From a checkpoint of a small mixture-of-experts model trained on Wikipedia: 8 picks a token, a sigmoid router.
Below are experts of layer 3 (counted from 0) of a mixture-of-experts language model. Rows are named router (the router's row for the expert), up (a neuron's input weights, with its number), down (a neuron's output weights, with its number) and show model dimensions 64-127. Each number is 500 + 50 x the weight over its row's rms, rounded and kept within 0 to 999. Numbers have three digits each.
Before each expert's rows: a language model's description of what the expert responds to. This comes from a sample of Wikipedia text that the model never trained on.

# expert 10
It responds to: Full stops, including ")." and "".", ending sentences before The/He/In, plus abbreviation dots (No., Vol.), decimal points, opening parentheses and == headings.
router:603461552466382463483585457424460497500533486533457605546488512490443514456519487404530525475513577540452569494519563513394513522592550513391506410518607477505540496506476533590541425407480558
up0:531529474458502535444484505492506501470527516442413513505426424372503316501490364497507527491475561489538560478529537477525559458478415531428522435522462473496557467493542482510524527482464477
down0:491506590545482484607502500543419484583582521589525448579430585498473512485540454473457501517484526502582446564470504512556494515547385611525466520543457573487460483537487526546556545502529447
up1:541614476530530515547487506454537483522398551491529517482571518575464526593474471548492433620452573479507416513614448492481414546419557491572438456493416475470531378526526567548532437562450479
down1:460548456490603469559611478521454491485589524508430552429567566455488478513481512600537503419522481436499545495420428493520546457427500483504422605507494494493528541458489551489523516522488592
up2:452563433476514465545524534485429523517503597551506563482549610522491408515418509500514659550441562506578544541515492380498534488449532475469570523483461465540470552506437563538465475505407562
down2:470486459556531469531450414585523451507477506520410517480611561439524479489538495515500487552495475517432412490533393483572540477461570512532443550412570483526537521589521494505550539487511582
up3:555566492467541464545543466441464490445471530550422571524542610554465555520439547540445446554419577532554491501558497408533484493455450470435645525558530517486546525554463513447512575503480557
down3:536537466501514440500481485548485472506555452469476519449469425458513547441495565456530514525581526523573415521451484438534607467423475406552570502532522481386508440555481567472546544497504550
up4:429519506468451489393469514450552438418604405540524519440547553573543597504498488432511498506490545472488448535460519496462414536471552554413511495544546498498542444526673521493527495444468502
down4:505425498487540548470545591504409598525518590464498487506483480500460453518503503532541498485374472432445501588450506504600469493487514489391504482578462486501444554492516471587530589513528562
up5:545515549437486484553504529535427415526466468540502571502555489509542515523501508459525486542494461554570472557525555500529525496511419498499537526556547445513585471473597511419520518515501569
down5:669434501430581475535484484496467524521528508549561546450572436519503537534536600433450437492520462406482475504473556458475479523553504504470523560541517569529622540501388544548531502453492516
up6:503547447468502439504486449529509496501552489536456474517562526494547456420405567591524511511507466477506477504660535478521487495377431498533492438409479451418570502399494493547385414542482431
down6:538539469436553474498496467572469455453423532487509475463435508518527465556452445512470488451459519531493434470554493459463499480473489506488521445496447451425570425536534487543453432494411349
up7:563493448498509455568497452464482465540559504495469493487508466421527585483480436447524529602463515548527557519505455568492492518505496545574482457562499513442465526452521527442527428487506482
down7:469436493468526510425596495522451437557519496515386421544503575414465465542486481428513534472417530562492511557446485510450518520515392454557549540465418508532542525536525462509538521447491483
up8:450452492502501495560538453480430492473510481497427421517432498508407559540640426533497505515466521422500573483575540478505493397379451510582553510550469558463478536486555505487513644504484530
down8:478547468486395555522578464570497465550480497515484515493553542409479433478518452507541394527543495537483433376453542530497490498447545464486576573541546498507519525581505485561586500520597438
up9:511465533507516512381532430523616457498353545508448624534447450455554556497527583496455371462545478462440535512452484461470585493507502512455460464478487489453460488552437443529489591486513495
down9:495470432475472490587415467474577499543536533465568510554479506455435579433486592530446462506555485424465606608489562503477477498522518490453426495517451496572495502456452477498518413496459521
up10:524555515536552495550458596550516529427530492550423404510416494460553415470514542518543547507487533517543543551529406432504589501439574543466499447465399506412571536529396478583433489523460584
down10:476496417517600624499492489553484479411467543480510487399495593548439506490542534507497516496407440486546512454447403435522541425480585597422470522491502455411566502581514414518480496569421450
up11:511497419506604414551598551544538487522516470520422359458555583508473478496438433524464438518441588412537574422487547306497425530457486476428531517512429481511501554550445557604480426498468560
down11:412627511518513444538532550529384534548552457501458465428505537503510610552554455557476538508487401526565464450449506419502469480369552534442528462451581525483445471548518415513549490514512519
up12:480521498506519545415481526448518540478533563436489589410507567494446452494507484475534544518485576505434543550537502510492437476469425554507494512495468466570476501514415493514470517488452535
down12:500508393479534441449427549536482671505589512582540579478545534432514474535484482469577522441501517514482484472502472507500419461477478526542510512577408504597546504657529483432554510517497533
up13:501577449464532490475520522490573495366610468453428461499534466565457384521479490486446489537462595500532512514586514408501464517440517550430531521545465400490512470491414491494480541479495477
down13:471477605499583504530499508536436580468479472475415605511550479525551508468525475560528528486375430509492491585540490522450580524543459548439477559498518496462432438501496478513516521534479510
up14:531523498568456511459477489483484423364447480518411424458411435564447562521546445484500455479471464456483486518473495368561539489478563495480513441549477423465498576410497560588386561528477545
down14:463459501457584569549483468491544443527469532545493450489538573445419532535441525547552420473372523524554472489461394597557560492542458422531499484461521566457526518518524527506475517549520538
up15:492554488524481550487409557568412490469585501533440558470440468409511466490446490506459565634535482571482496512573413506505490511518534532577457510486422502501600445482480511482461402445423473
down15:484493437406393548491535546558512525510412581546403478573463416545457479517485523587484488483542501514488570423514491418561459485457545580540469521465482501431534582532468484497476532379467432

# expert 16
It responds to: Short word pieces inside names and rare words, such as an, el, let, che, Pan, plus leading year digits after a space or dash.
router:526391598440469482464530527464522488465480431507478460372491582551510533495491434562433580467466525543491510516627582471451616433583550549424544445493559466504512427486402496516474479499466463
up5:541516626431474382461498488492513436502354470531442537384516512515447512531479483523578563434387494519496573608518531505513504479494466505413472481444589512433504499461477576529467447474522367
down5:486472610456518485503428485580493463518463460521464467509538491461481569546522447542493542396489549534483530440446480457509340442589439508436522590512547495582502582507528530517433530414536504
up6:519480432423561468491503547545498504441498534536517438586522483585515473504437555434509511499518516504437459474510376442505550545488464482501471456547434455489573500548504549525481406474593532
down6:528486577557555474473432498486528544518466580454444551453617394536553518470458560457555620472562503492485481470566509536546463534523450519432497550490498475533466541497542467446414492484474468
up7:512563465560560532431513539425457493566494511504517503455456535470611396533497519463487548498442485617588514566532531485555617525507485538479476604485569387434532452516522524538367454499422553
down7:446421512491470502588500444514490611441517492487502471510463510488413520565568606591526455538530483522537452558567490442440474447478461550459568430438480544546480532459606562446551548472486658
up8:469520524465420462449547477574475487569501592505582585427479547535469474525440537463480605455410456475568487462569455469475408463444618498516502395602445475486475533464457491479502467454424520
down8:402518454537557510583516466526449519610467444572486514536484538447495618521546518497488467490598451520529459497496438521516462508397497489599541476514541504543507492606474511492495468564498471
up9:523465517458561511547470468515495437437479423507481653479488443514598578455544459502492452529486465488363529469508482495564537507531475534510509565511461501547432504466491603501511488474503522
down9:494553462506392496425501503577506525452552511418531534433447412541522530452509525538499531403463497516562514524565400586523450454574525470469537472433538566456587506499488591569561553499499524
up10:510498491467492444405557556474499540476455488490537503425487523507544472522417453515529445487573500527507471436537488486541494590487553511526529625584497521467447430523523447483542479558439512
down10:463456604532538493553464414572441481522485516427493546544555473524536615475530577524521490504438463506511533450504483453580484469503433551456484560386410462516510542445515499513415484550527469
up11:523509502504488617482461441530509539384470487493496468548461460557521502563513421492445550483543574416450448525453494527451518528537516422521468488454476504437489651548495481508494403530433499
down11:560493636504462514550498491511500488483476504484585526451514545515512520525530509565497550476502479480499545489512542513501369454468547455489476511510540391414470510433459403520463509581450434
up12:521442392449465456484526536481559512499558432557526573375472461520505452530503597469476523472521419547442504467500504460441488632545527517487506535527370487524470504530533474557531494530496553
down12:450484486569429533538458518565472565534524556433498512413379445541477420547470449486600537524571487478500508498468436515567477452402553543499519526519537461440457388412506579410465471559533499
up13:546402602485506458570426513515583500475466503473593403534553564474407412514424389581476539463510497535465440546506520559518488491521470415433508523495450412433441461448475574513496463521518385
down13:510502543406543433497375491526495481491591511475380483515508513528579540509571523460378519453582567461499550442531434472467443449450544453510467536546496426475474515608526516520465612547516526
up14:566494550493530401529508476525508529550453511488506533548500477491496512447462423525379476479501419502466625533584549524511553517443493583528619529470542521492584465487504509326445473494528482
down14:496640516506501568555523504506605536509479507485489489512538464470402574478507556655475523564440537510537562512505475529524525524534476479480508511627524592558555492543539510544534537503589661
up15:494478515484487460579428403543490433460492530454496538406456523471512462500555594582475522524502379376536483502477458412460517402544550430502564474511412489498403537437522463578444448557402409
down15:405500375549566578522614499519572468553513379568504450449538575430480571489545489421508540414479427488519484495493463524454457486487456487495529393434539557457482476503522509547436528570478489
up16:594454510523579387474456514487455476567507471531500583510413601465517473492443507410439467410456467601536547525535490462472552485533522527589567467538567377524606454500476510481479491489453512
down16:420528521506481497598488444527420418491481568436479514466488517510451448408581479567502514528458461559548579471555504438502591558491400493498519499508618518493491439449540521514484375434476559
up17:544452487492495483542526557538457471536458540550523462534521537432513544580494502521517440586550449546520517425485471514542579486475581477460484487525501474464463519522455494588401450503476505
down17:474490411397516506420485446504587485497552500534450392492508500562537507443485482499419493524456518545522543452555457542403472511526467550409535523436432447510591458503519487528552552559467445
up18:492506549467432561570472582436533512437453429478433454488541497485417373444535468571471531523445463553553610476521497555455542540530463527464560484441597511458543535471425498532377605546485477
down18:455593521632523539518504502451483535551487536437518457489578483490511505565516471503474530584554451501499444476571472509570414577532492493508478468489484507461561553442526482492579499504476639
up19:529497454508548473474535453554528492557485572497566537504486490533473479550511515499466500540478459507492500564540542491515506484460546537520494464520475511546427557512549442440570527466527542
down19:505459452491513481479515480510483556508527542552527426433431560506473493417520487567475502516539497410447535492478509389572532495454479554482448574509475437526557498472561563482466535402595491
up20:515485564480600392464568437552486551532464371524494529506470500461578410556473511514471556498468509505578577626467540570429493528564433589491483570521544539508473448481514438381538553559498394
down20:513503487526437451502468534607499383550431631534557462532507492533492490485462451431444499543470500438503514462430540527448451484535511420430499537514370462501512517486425503591545476469497529

# expert 58
It responds to: Everyday nouns after the, his or her, especially time words like day, night, years, hours, and also addition, coast, father, roof.
router:504480521500438513535488494590466513404520486533466524497400492537484506464542473458421460509524517521497567590590565366462488537538458494472538490487523496415560572496530536530460473422518525
up3:508437535470534553535468455613562529486497490623445506539339509602561576459515502454443539543473555467472536453566524502450597588499438447475567516551471547431506556462523527469592528468474493
down3:437543356473413498449534462534519535448543561475429437448404477527558523434484565446542442522618515472453472456500548506512495484487527511511510437528496515489507511449507412494523481448474455
up4:491483546540391528401505512544597469587474497544534517377550515511473512539429487483473465552476447521495490535601443499491533581505507530470462480480486486485566441502511453483482493516448455
down4:522438510577490511578418540554420522513507549469430523594498511560535521446571457440551539445495507505408444434506468468495505473535463447420414511435546500632545567485381483483578480537463482
up5:448505529523490509429471515578545563536531434548484419462480492460493507579453552384481585465483463532501460563512510524487490508578464505421480534421594537479482519446531543442488542437549521
down5:473466431465551451457387466522439459577507485455484556560535486501535563502540565439553517500508446489490494527478550515605374514586441482493502541488523401483455425504470454475506658481488487
up6:494451533504531488465417518475471494514497416527451514535546534471504536496495457536439507444582451466530639618504476456453542427525418510517550519498539472550536431490545562493455580494580456
down6:449486479586428551588473467424563527490440499536517445458449453521461462557503612402522445537545559608567522446576544430563554553435598561608409491504490503510443516530492502582476507526507530
up7:506509524600393525530551522512480466483486578570504579542514543482483404465566503442481485533577456569523504535456442443471481488502503461475501553438510516476486525483493510463481547373499512
down7:426498460538436551484501440562491458485453515549516575494511528524609550427481460506429527497435522569524512486437520451555503605483505459381475532546511521482478510552533530521532432472440522
up8:496469568482485607460571501491503457490553501511456462476432476507530475490555428422450494423529570555474484578449511430444454496474494468456590413395524602441497496495389540521524486468553436
down8:437507546431565542524426543553486470515505520396479472448450461537529523419467537556509539495538534575543432516532500489508442512482551493507482414433447413494515369493457583502610507439429529
up9:467491509453521409495476526460466576439487475491459432471414599545420513559538543570484513545569519493462601469510495530470512419522418515378394544541462491492581511467541426543482451547499527
down9:501476545465549513457492607432486425537529454458533408527491492607430550497504567508525549534446521490500383508486550422472540611501523371490470608584475455472539543526615460582463451548505539
up10:516453521434623431552507525526485546346541536508467599514517527498546520481520486550499429414549580520515546524504475557498471383408493483477589525662523383461465539468446450561505525584501506
down10:551467518443504513451351626478501467446519520518475427501545477535567531503517517500518533496550603448396510542442509546541420560450518422451486486491453477544426573490481396491534442511514563
up11:475517572445548563443500486395518530480481490531582458571439500513426534488448528557544505571484508563434550467602550575478514391506480526440461548519476538513568500534516544585432488462474555
down11:480560499573503514551518519533587433551512435434567485391489476487455437445519588565524485573442470497567500519490560440452471507463492334493599464499470540439439570511541560554492430510432452
up12:529483531524450346490468486559555553650393389436501532523546529515542466522411423484450494565483477467503490491556460555469610539497433473473504500450557509483550630468524448404504395524517474
down12:534434499580464510511519463484524483525562428451489450564452564592534500504490498408482436566459461501475472512607453490447574501561505532532527546399509493444462524509401550497585517498470487
up13:542467519495604539559494456578480537565431551486510575515434443500453449446536499433465564552539552514462485558506491521461570546452517505532604574509566464400476531494563521527487546494564555
down13:359574617517435579436506444470565420491501416392540472478535507485470445430483530486426508437474500523482501510559566554447565514470421490532503485494444505496533383559580534481623424550494573
up14:473576514448565482485491593513475532483526566513492550507474554567494518529565565555536521517538498547566545579525514466511547501516503464554501508540436477505585439480489514440497548552506507
down14:522469478520536506516437588461549592480546493546531501543542474468500419471461502484510467469511526548516462604450474532524447567472528482557511491515399467527447514531467524477459585459512592
up15:472517535491484469453526506522448503535559474442427580465467481583416484484449539508524485531564449555434473518641454491495446533491472481547576549504471482485485463531493540393450435478477496
down15:422413467522631418563508571474465557562483504530499561527444490583458473487515498597546492450559487542537469522597486527450524501524475560510528492462494478479556420595401516456489513466440509
up16:519495477531512580528457563439515442443390384541430526610416478422561515542462563521471549440457509548553522429520565434545589525536524485500482475550524563489433444370481491546459402478565532
down16:608608520499488542428459488500541512519460544472590515585440425512529433404427471543483501458433482555479622507495531454439541474537401446520496522536491499435533566551545500600541449489466490
up17:502531617537495496513467549451420488423485532601441483481580464491511510501493390506483512427509503517459517522598519512545578461542574531517531467439464436487565513503448394438442506500484507
down17:508500529461436527532407452506428454470462583499505508428530474467507536558458524523472454431523410467501479478511532550537506597647496490568555399492490446464485555460533541459459553474506522
up18:486503466515457537399483460486482554482538549586449475512478577486557496475575496471448451421548478452427528496591475469523423485487449529539611605520521566409565654518464470528480531349544518
down18:458537497392497524450452522405480524497524446431474552489563495446435370368551471521526426457582552532588330521542529458399448527483531515480558488427443510467485408623491481546565504498540552

# expert 4
It responds to: Spaces and opening parentheses just before numbers, e.g. after "Coordinates:", table pipes, "born on", or an event name followed by (1388).
router:541453537544434453466516467527514499512495488470456637457463506441459520464505444458490556477459590557506532512528487529444524474601572547472498427483553361486566590505517494516423473446490492
up3:485508525571644520504472530559569527545426465432435529446473481487494532558495495476424415465642443466587538539444421459543579484501508439545500445588457494438407534421509538461505549516491482
down3:403542557533471511401528464515502462531525464418523557492573529460511533523505563492512502458450463561448403496474426552497515475547619620521537470426458473475477483486646452566526549535481525
up4:467562449593437528516545415503489525516521448558476629480512572458475465611581459477459466486545385534456525528447509399506462467503470447520488484457488491542441427552546482505477431560435650
down4:490473473470443470452543564570477536498490519569511463391537530457577446491563536494469523487552492493482535493471509515452513461537520496513537399472507485543545406574556452524455414601510557
up5:373486435441474452339447482514618516520501460453471547451506566514449517557548507516497489484501556489496548456494455537493499505471522506463479430484480516515504431540478467512500470482526530
down5:444358473468447409473490496596506535548575481569527537461556482533558549577510439489504502416510620510538435520403555558536432490500524513581567444512391452484493503495467507451497581465570472
up6:459503444577499554485465423428444544547481501402435477441476467541507476575575506625515449482523476562409464506460454508474506479420465575530443461503525501429558566543397386581494471473491439
down6:499511381481538428512504422462453540527484510429547558482673568540500532520543456511442470510553491385464484520541452518535550468452457474503496491619533505445451511522479415442556538546505574
up7:468471466514600396540532524649492514514433458528456536504511517516509530474481454520455513502549497491564513458524536484531535508409505462417469530446538567440469421455551500504413532484461481
down7:494645447504478409473455556505496551524442568491484388487590531478553512564369551469570531488472463516507563555477445561517455479486505416469448436411510535522524480561468479460546591415485495
up8:486449509490504529557543529552507481490395514495493498560357505501482490547633373536506401486538545466542557513501470479544512505475574539482501492513608567456500577490468489538575556401555536
down8:505520385537579401502496443512577528392528413472426530510521562533521434565508411507497458583458461460578566543468496431472506505549384437500504497541472606540465585487592430455519354471452503
up9:525530522516524487481491481578679509556506447435511455519472457478437447482473519451505523508553505436460472510463524563494536552485490584487539473468484639518578515436546476525461555464522423
down9:521515467487487368494476507575570518601428416576423528451593465477500532469477475447594546510564507409511440445500452457478430484465478527480468509586550490548547468557584442419593595464463493
up10:456466483565520541514516513528474453510472537433504555553423464493483563553574532530506477524515566507485448612510456496501517538528529465544573546554483595452534513472529519487551582406499434
down10:592586462545564439453443533524536419450491537503553507498552538467449427453474458466614463646487437517500419562585429483484519510472512550490509590538487511448513419455505568480599416560472468
up11:481588462640436550520529550532573484473494481613502411566460514493446498518445474538365577418493491541492500441570467450517522541508542498434560491551467545371492490543523471573529579419446440
down11:463438438470588440640564384591505445478551558505551435485479450496445568468547527499493538542552503565480533424438428473543413510524536477505531424525444479434429571474590501516535539483548491
up12:478493457516511466434434558428411517513534571511552579504538479607526598476405555469547582513550488477529531582533474524555499521517523499489475580550564375515398410490583505428480508442518546
down12:477464519499522515575606535486510596510552513490550515498494537514506539470518456460532508553434518437465521543474500530424464565478498474534547601477456497530402401465526557566498553530544500
up13:507440469507481530505446503481488478510482520452487491546479508533447479469527420480492505534461374479550471507449582564492585543469540635472581510404441452557610477529528449500484384523541506
down13:539488425518476469598459391474507526530507525496387538501527474473466477523488480524416412428432528488483480456517494471493493454565486492475497548448563497513496395590510430499447425472527495
up14:575520459467522516458516498543414511466492566451492478465534485490575503471471457437538611515522580484428508602463524560496493535532468441502478464566558481518562546472483545408486491494475489
down14:464486443474482432469506530524527521533552517492483469508440494488444526565566512522530518393514442557537551447568466504493520382530450477582474476478545488548426534550571542470545514447427530
up15:484484512502488494459451477521562534489486487476468486505569494526431536482495536460487437462500462441538566516521455543583482462425462446485487510517489514534391533540517453519462440494427500
down15:455553422561475516435486537586449544490451572498593580537507500402487561534486588481547450461570511506488529618431462474429523431477489511437554409520450476524414582468510541519545438594583478
up16:440550466618518400428407511441605518502524510533529476503523523575516570473432571548510531463441488444478571489528507465562535561515559500438511468460525436509481450531402460550450476494464475
down16:541481542396455493457456496496474411512516482504533574509549495508532526526587485538524478501479505427438585552503475546574418554536478571485502490462482478518564453563539514525503534426433424
up17:500513474493544583508466437527542512506411580466436554539503559506615538475471434520498491643459520490540482456521478443458496530479548615514443527555452369488438503543528515463462492427446486
down17:488533480604477483541460451533459414520458521504529449438481482455471529571427546492557515562536411565477584484492457531414443500525439520552447564473497498511582455646548507443516489452406532
up18:493455465554439452526467526530513510495545538561492522391518597428503511474542469414486555557464492507574550539483639532510571544474471572539503387490542512476533490536516554451435451467505497
down18:480471438513478571656491581527484644589505552501541530522476510520510484561610495454485464486484452542523465423454520513502492519555566446553555568509479441656514454576482471486610457470570531

# expert 56
It responds to: First digit 1 or 2 opening a year or number, as in 1998, 2019, under-21 and Twenty20.
router:563522513505478511463514477509515492492518500475477559429415497506489463468506509462501563544523538534440597571499594552408531588508553554403479516529452411439528476517475554519485504421427565
up0:460525508534574468522462407555414421447462485471526557476582443459456529595520538574486451515551495569482502507469467514542491572428529446560525488550494547556457586512544547560526493464515493
down0:431479507554540519495500503525468450491458492569406465505540513446430497501506430405489473515533476454503544521568448653569473507408522409505479573422496445510573475582497427381554447495497535
up1:415538521544557521442415537543478515525552461497501451432534542608497554592524455440534507468497554558473533493461503523540624439484587550539568456504495494419446453477469468534501528491439535
down1:550494459504446471484487462496455505514519522504563513600541508529450407515430519505467491494444480433490490541553513483428494517443509466475392417481447579440554453560406427524447437525481571
up2:497517511438516455512490468473546366566555490519546517581509465463540566532541561474441463498485533517461478494469415541461476587540413417482471595541498513515545439425545581490495525466568502
down2:574548533566518481447625476572517434507460496507599506550447378495539539454507418505532427525497538502478443468472408552529451574417471442506579433544482499591506431494491511453563579547544460
up3:498549540533472542512421510401540434524542547522453524533478498564462499513531500502477465549510524483456564479531417563505509572552537480467541555505521521523462564517560472540532465567601610
down3:510552483489473544361538547523495498462464500585590496495474569539535512522551385494471517570431487521498478459586498481489568531461434468528599436512477529445414487535544480444528458571554486
up4:528529434485501474436492473492489507455517525512516548439495519536359504649536481501480441450535579428502521495588528476537569430458487529385508486516523524548554607522491512553440557456449531
down4:579442420485475582549501473450450515514472485538585479500483498475462482510533530536395512477482463464503502440470540496586506503525490471476496428478404580503506394555572530484520475470529458
up5:593560505491446525610504498523456500511429570546525513528515443500514564486544437532564481698441549456510512431513504527473435543488506530523484569535486467487488550545497535498508467510478551
down5:503454525472472521531521416524419610558443478473487507527502460478584592491397483492628544502409498564438559494455510553478471541483483495562470437468543505467494508523479472540511548582558563
up6:493524514454485556515430378516520517527531441462487567547508566462451536496523559365442490561492436536412505466554540461587459456463544551576505534533483492511461503440361474506476429484502529
down6:541452441552490469460482546486534438524496475456479513557559471541446520470499453459506541473416411395510556574536535503446438494507497568483492583489408487472548512490523566443531477511490477
up7:525511526505541522525433452631594508504504548599444499511560509604417498512583534497452483578463543531483437451436466524497422461566575465499587542505460518594430543457472538518486450528471455
down7:523484493448479539470483480558459566435441536474533534525434448453401537466522549464498501427579406504570538487429405544532412487495495416584515576505570440517554549604501497519461480526593562
up8:534482530452463527556463518538512509427409414504474504533467574551495593534559508475500482526496611487467446502493421434496437476521470406491622571558589511528477570451475527483520492424561510
down8:606527441530408523583513453466476486496453529462502458534471440590551520463492577509542547565401469545509537538500532482508489508473503564512451434523489455482511453509472488509588455544560582
up9:557468445535453515468432562557559499486475485593483519498488534492393585465425519522500537501505510490487481467565549483576497604514546571529464570552516443479477564448469410507437464524558575
down9:500508533610488559508505506498389460384549490493438511499519528510518462528476582522430441481559472408487472501554526524561436484520533510496509551526443524568533464527442527468465484400504474
up10:459491539471480489535435431554526451507553426461488538478541542530381462567448519461468544540579449550384565454533429470520562445513521422428524475649486456473440549413444488453447459552510532
down10:540573435583484490390479597519452434522468471539473451514558497436465492487478502475437522441439395477509526520571472420467462525547539493504503457498428540545488418530491462442530535617490480
up11:494511466534561476532508522565497508416476469440415517502581606501429439431586446558425491467543542551530608485518471462503558482478491487401467519597414563565597474538586493658503512622496479
down11:557512418416453554463441456488511579546534568480558505501477402509484570410500477527465593520478484464478590498423440427564597545415545468470414492512531494481533382584566465550531449510485599
up12:572478549563502423505446453525547445398483450508425417382488585450469547541549413539536558439578514532470504464560488416547520536569553518449523519547577513526557611470437544533433514438444436
down12:514422634453611552466502511516522435537538514647538496498479503522611435434534582515582556430537577524470543551522525546547501542561521540452504456489447457542424446470518518535565425596521605
up13:519553492532405491392507555496456491494506584557566501398444574508457484476520597529566393460557578508535440521527507491507439580494411572496557427477485543473471515452452485527513512575472597
down13:492503476489561439485482504493452487577510535539481451509582440508494494516565456590448557535457509447523493511427417542527467555450420411567558424450420481528517382496521489509518460528514459
up14:536541480472561492471470474512584481531477496506500507500464445449505580439458459429498497458398500398450392393497463536511406542536486435563444541494527501546508522502489491504418455443514508
down14:484485514466477445444563505477507485399433492489500509449433419554493618425568511571473451463505507541525455565542509510547528550528524458470561457555497549609401429449501561448505552413500487
up15:526482516451460479414488509471552520517549574436455478446457412510519441472582453461612538527432476433495567531540458540470519534504401513383488500449522525474527559507510429467494424446484403
down15:574475479569596503509519587448427504535561518459481473459572485507591514550426450514468539396500477470478481507475561523524416514412587505479543476517404451542516462586495453476496539401428549

# expert 63
It responds to: Verbs like based, born, served, played, located, found after is or was, as in club based in Corby.
router:615500502594447514530509530480585405413549527436477448378425527530506493460410458442474547453455536536441521542595513433508477564617555502499525422447475451525469546473457545494446484424389495
up0:431471465454528451446479496544571539646560549457479516510551478537527487455518500482518529588425500462478477467474462570514513618527572543535478424499523526518468444486549524528464533509554447
down0:446468555568427532606550495564492510458542450537511502546526455493525444461530538508559519549453415500535518519460449536489496450555504524473548525432478466523485528471542456512549512490508551
up1:513576425449515410443567489444584414512545397560502460514563623522444516546442516530463624493464603499515519520524479421516521594470531565457433516498546537498510530543501448525394480502468398
down1:540567426510601485484526623553460552513473453538440568447563553460467479442541475461509480358395374463472543526521513460478459465454589493495443463453536488509477633453491510574510501471454504
up2:516569474550406521545499552641541377549428515498521491477463595513370555538468529543501534496444537458531469543438547407459464448525556497470559538449520518602519568574454544531331537488421528
down2:546431531425526486517436569495532481525503529428499517560505454453472494459446472519485483451482463523570589463394546528532455497460478529581514539413479595497537522413459541501539571504415517
up3:544463490499496588514521483506506504464535461502546532517440513485443416534522546451471543467405515595456462537478492578505525610407494510543533450560480512438529539471528471404619456468517524
down3:607515575454479451600449479461492455548555458461479504416509492522472542604510473435526469448469430495554599457542489528530443489588488497495478563489453488483522493493499461468522504520527470
up4:396482453550557501478546594387518481559487466498489494519548528541663487517552403496507487460507448451535473560487434502490585524439512617486572428539536489491471485437527555467539461568447419
down4:549554440539490538433518581441481492458540476582448471532528549517509533545492540494597487443490622444495488508444539451485468413568506479505478541560519529548485571505442475455507560496515452
up5:521531479507482522486513512515566480413474495406449490497442529506595529490564492446469511557568478499475474546457487522478453552465439509501444472480495509496524498514507603543456464479495483
down5:564548524462463560503442467475560404440485555464525441556554466484596512572465511521511490389549536584531492553491561424608425449498568465556567558424435398523493466475511475534473590512436557
up6:511569527549480558459472494517584519422511502486510476487546472512551573441517449409421423434533415595453568554516497596537490529537501460516515587525557423449453415462618465521591510447506442
down6:519455528506429589470505488485537469402486509423483439476485570501499502589464470576520495526449483506539556524501478472544557436516544493533512480492436533546510543508493436532589464528489576
up7:471447578508542401462489518498503553616489425467463450446497491496606561534464485500508452552501499517602462520511472497524422566525503540472501398550547461527473401513581581465489530520498464
down7:473439554579446568395489508491522450506445489495585501520426469418560571435494443482456390533518557518568399460507527511552469551424412531493502534444529479525427537546567476555500575504486400
up8:481533523471548536593449493449501494467570518408529503512477464561415510450504447465468632510425521529536522523556451476480575554536503499472500485463523562551548615484519504477516473514571503
down8:442446557405573522520507528565475456439505565492455495557525500496493433497475487481479466517597497592558483518445541439561498539440526465503599505481465571508416504572483428556503434575432469
up9:415487644552532569526559448495410453426421472416457568454518582541512499489491452505458420477428476543412458536511489498499548504477505565405537405484503419444514504494496451498393460493469506
down9:530498513446499477503558473549489493475447496524485502464422424506477501519471450563570541480485530429496462467495498518528546491486533531429452476431416477436573493546531512419461466546455494
up10:495506438447577548583558455506479473544531490448540525497452537433538471559580548427521603464497566556448513547501456549443524467393463476472467425564480578474486455498556493474516526554566438
down10:501542423514538633469455504513489437607531486566488476377505581464459495463538512514465518477415497575555583498562482482431567402571516444518434552477558478494499494581514413507571507486510545
up11:508491518569580459478535536461616467404542504498485534443414468527447531391419482428445566482511510555516462490532490525397523503580411449475543444531518427501479434538549497466567449500511448
down11:502513495470555608459398506480526407496531447531571501524480449486394485586513500578541457461526444548353514427525512546506484474540439422520527450535469509518481452534449468487417502488518579
up12:553488481507498422572574490432475510542569455400429467584517507590553493580484492529510580456564462481444556471462516506479585513556500511500602544474497525485480510462458460509555534497486614
down12:456472424497500557461538491503408575492468430536436469596441523454624527541493579480482526554513480511476466467423397605521575556497491560529535527500477559584494499563512529414590485543525506
up13:415556428587408468488580497542495500488534454486499420484540488572459539474552513505454492539459550474578451520575497549538526576483422495508511540447528552533420466531458512451416400496475440
down13:473392559552407581457530526572450567492454572498498420562570521455507500485487518555526426544579496502602509442546552538627501518433445512557549546513518448556459538502391417463477408520659468
up14:523435487554557546507494501480402487489487534432468442529491506570519529519469583515425513509505580503431519482550546425521448514544527472564567514535504456504425499449492490440519550548579491
down14:464500515448473623515526455486534446450531536498460457475595553418457507462475525477551488425459493440453585484516493454450499423564484545489404567567545543444462524475459543579503513538481611
up15:450450540444494514525503508441408493498469503438482543536596585502520477540481517538499523523456513562564406544476468490538548441576503586506557382466503526613505459477502557443583478513519468
down15:509601527474513461515504502563427457532558466516537463424515446507522493581552431463498417448413526563555560452529518566554460439590448546488522612445622508543476545498530469473554491517509586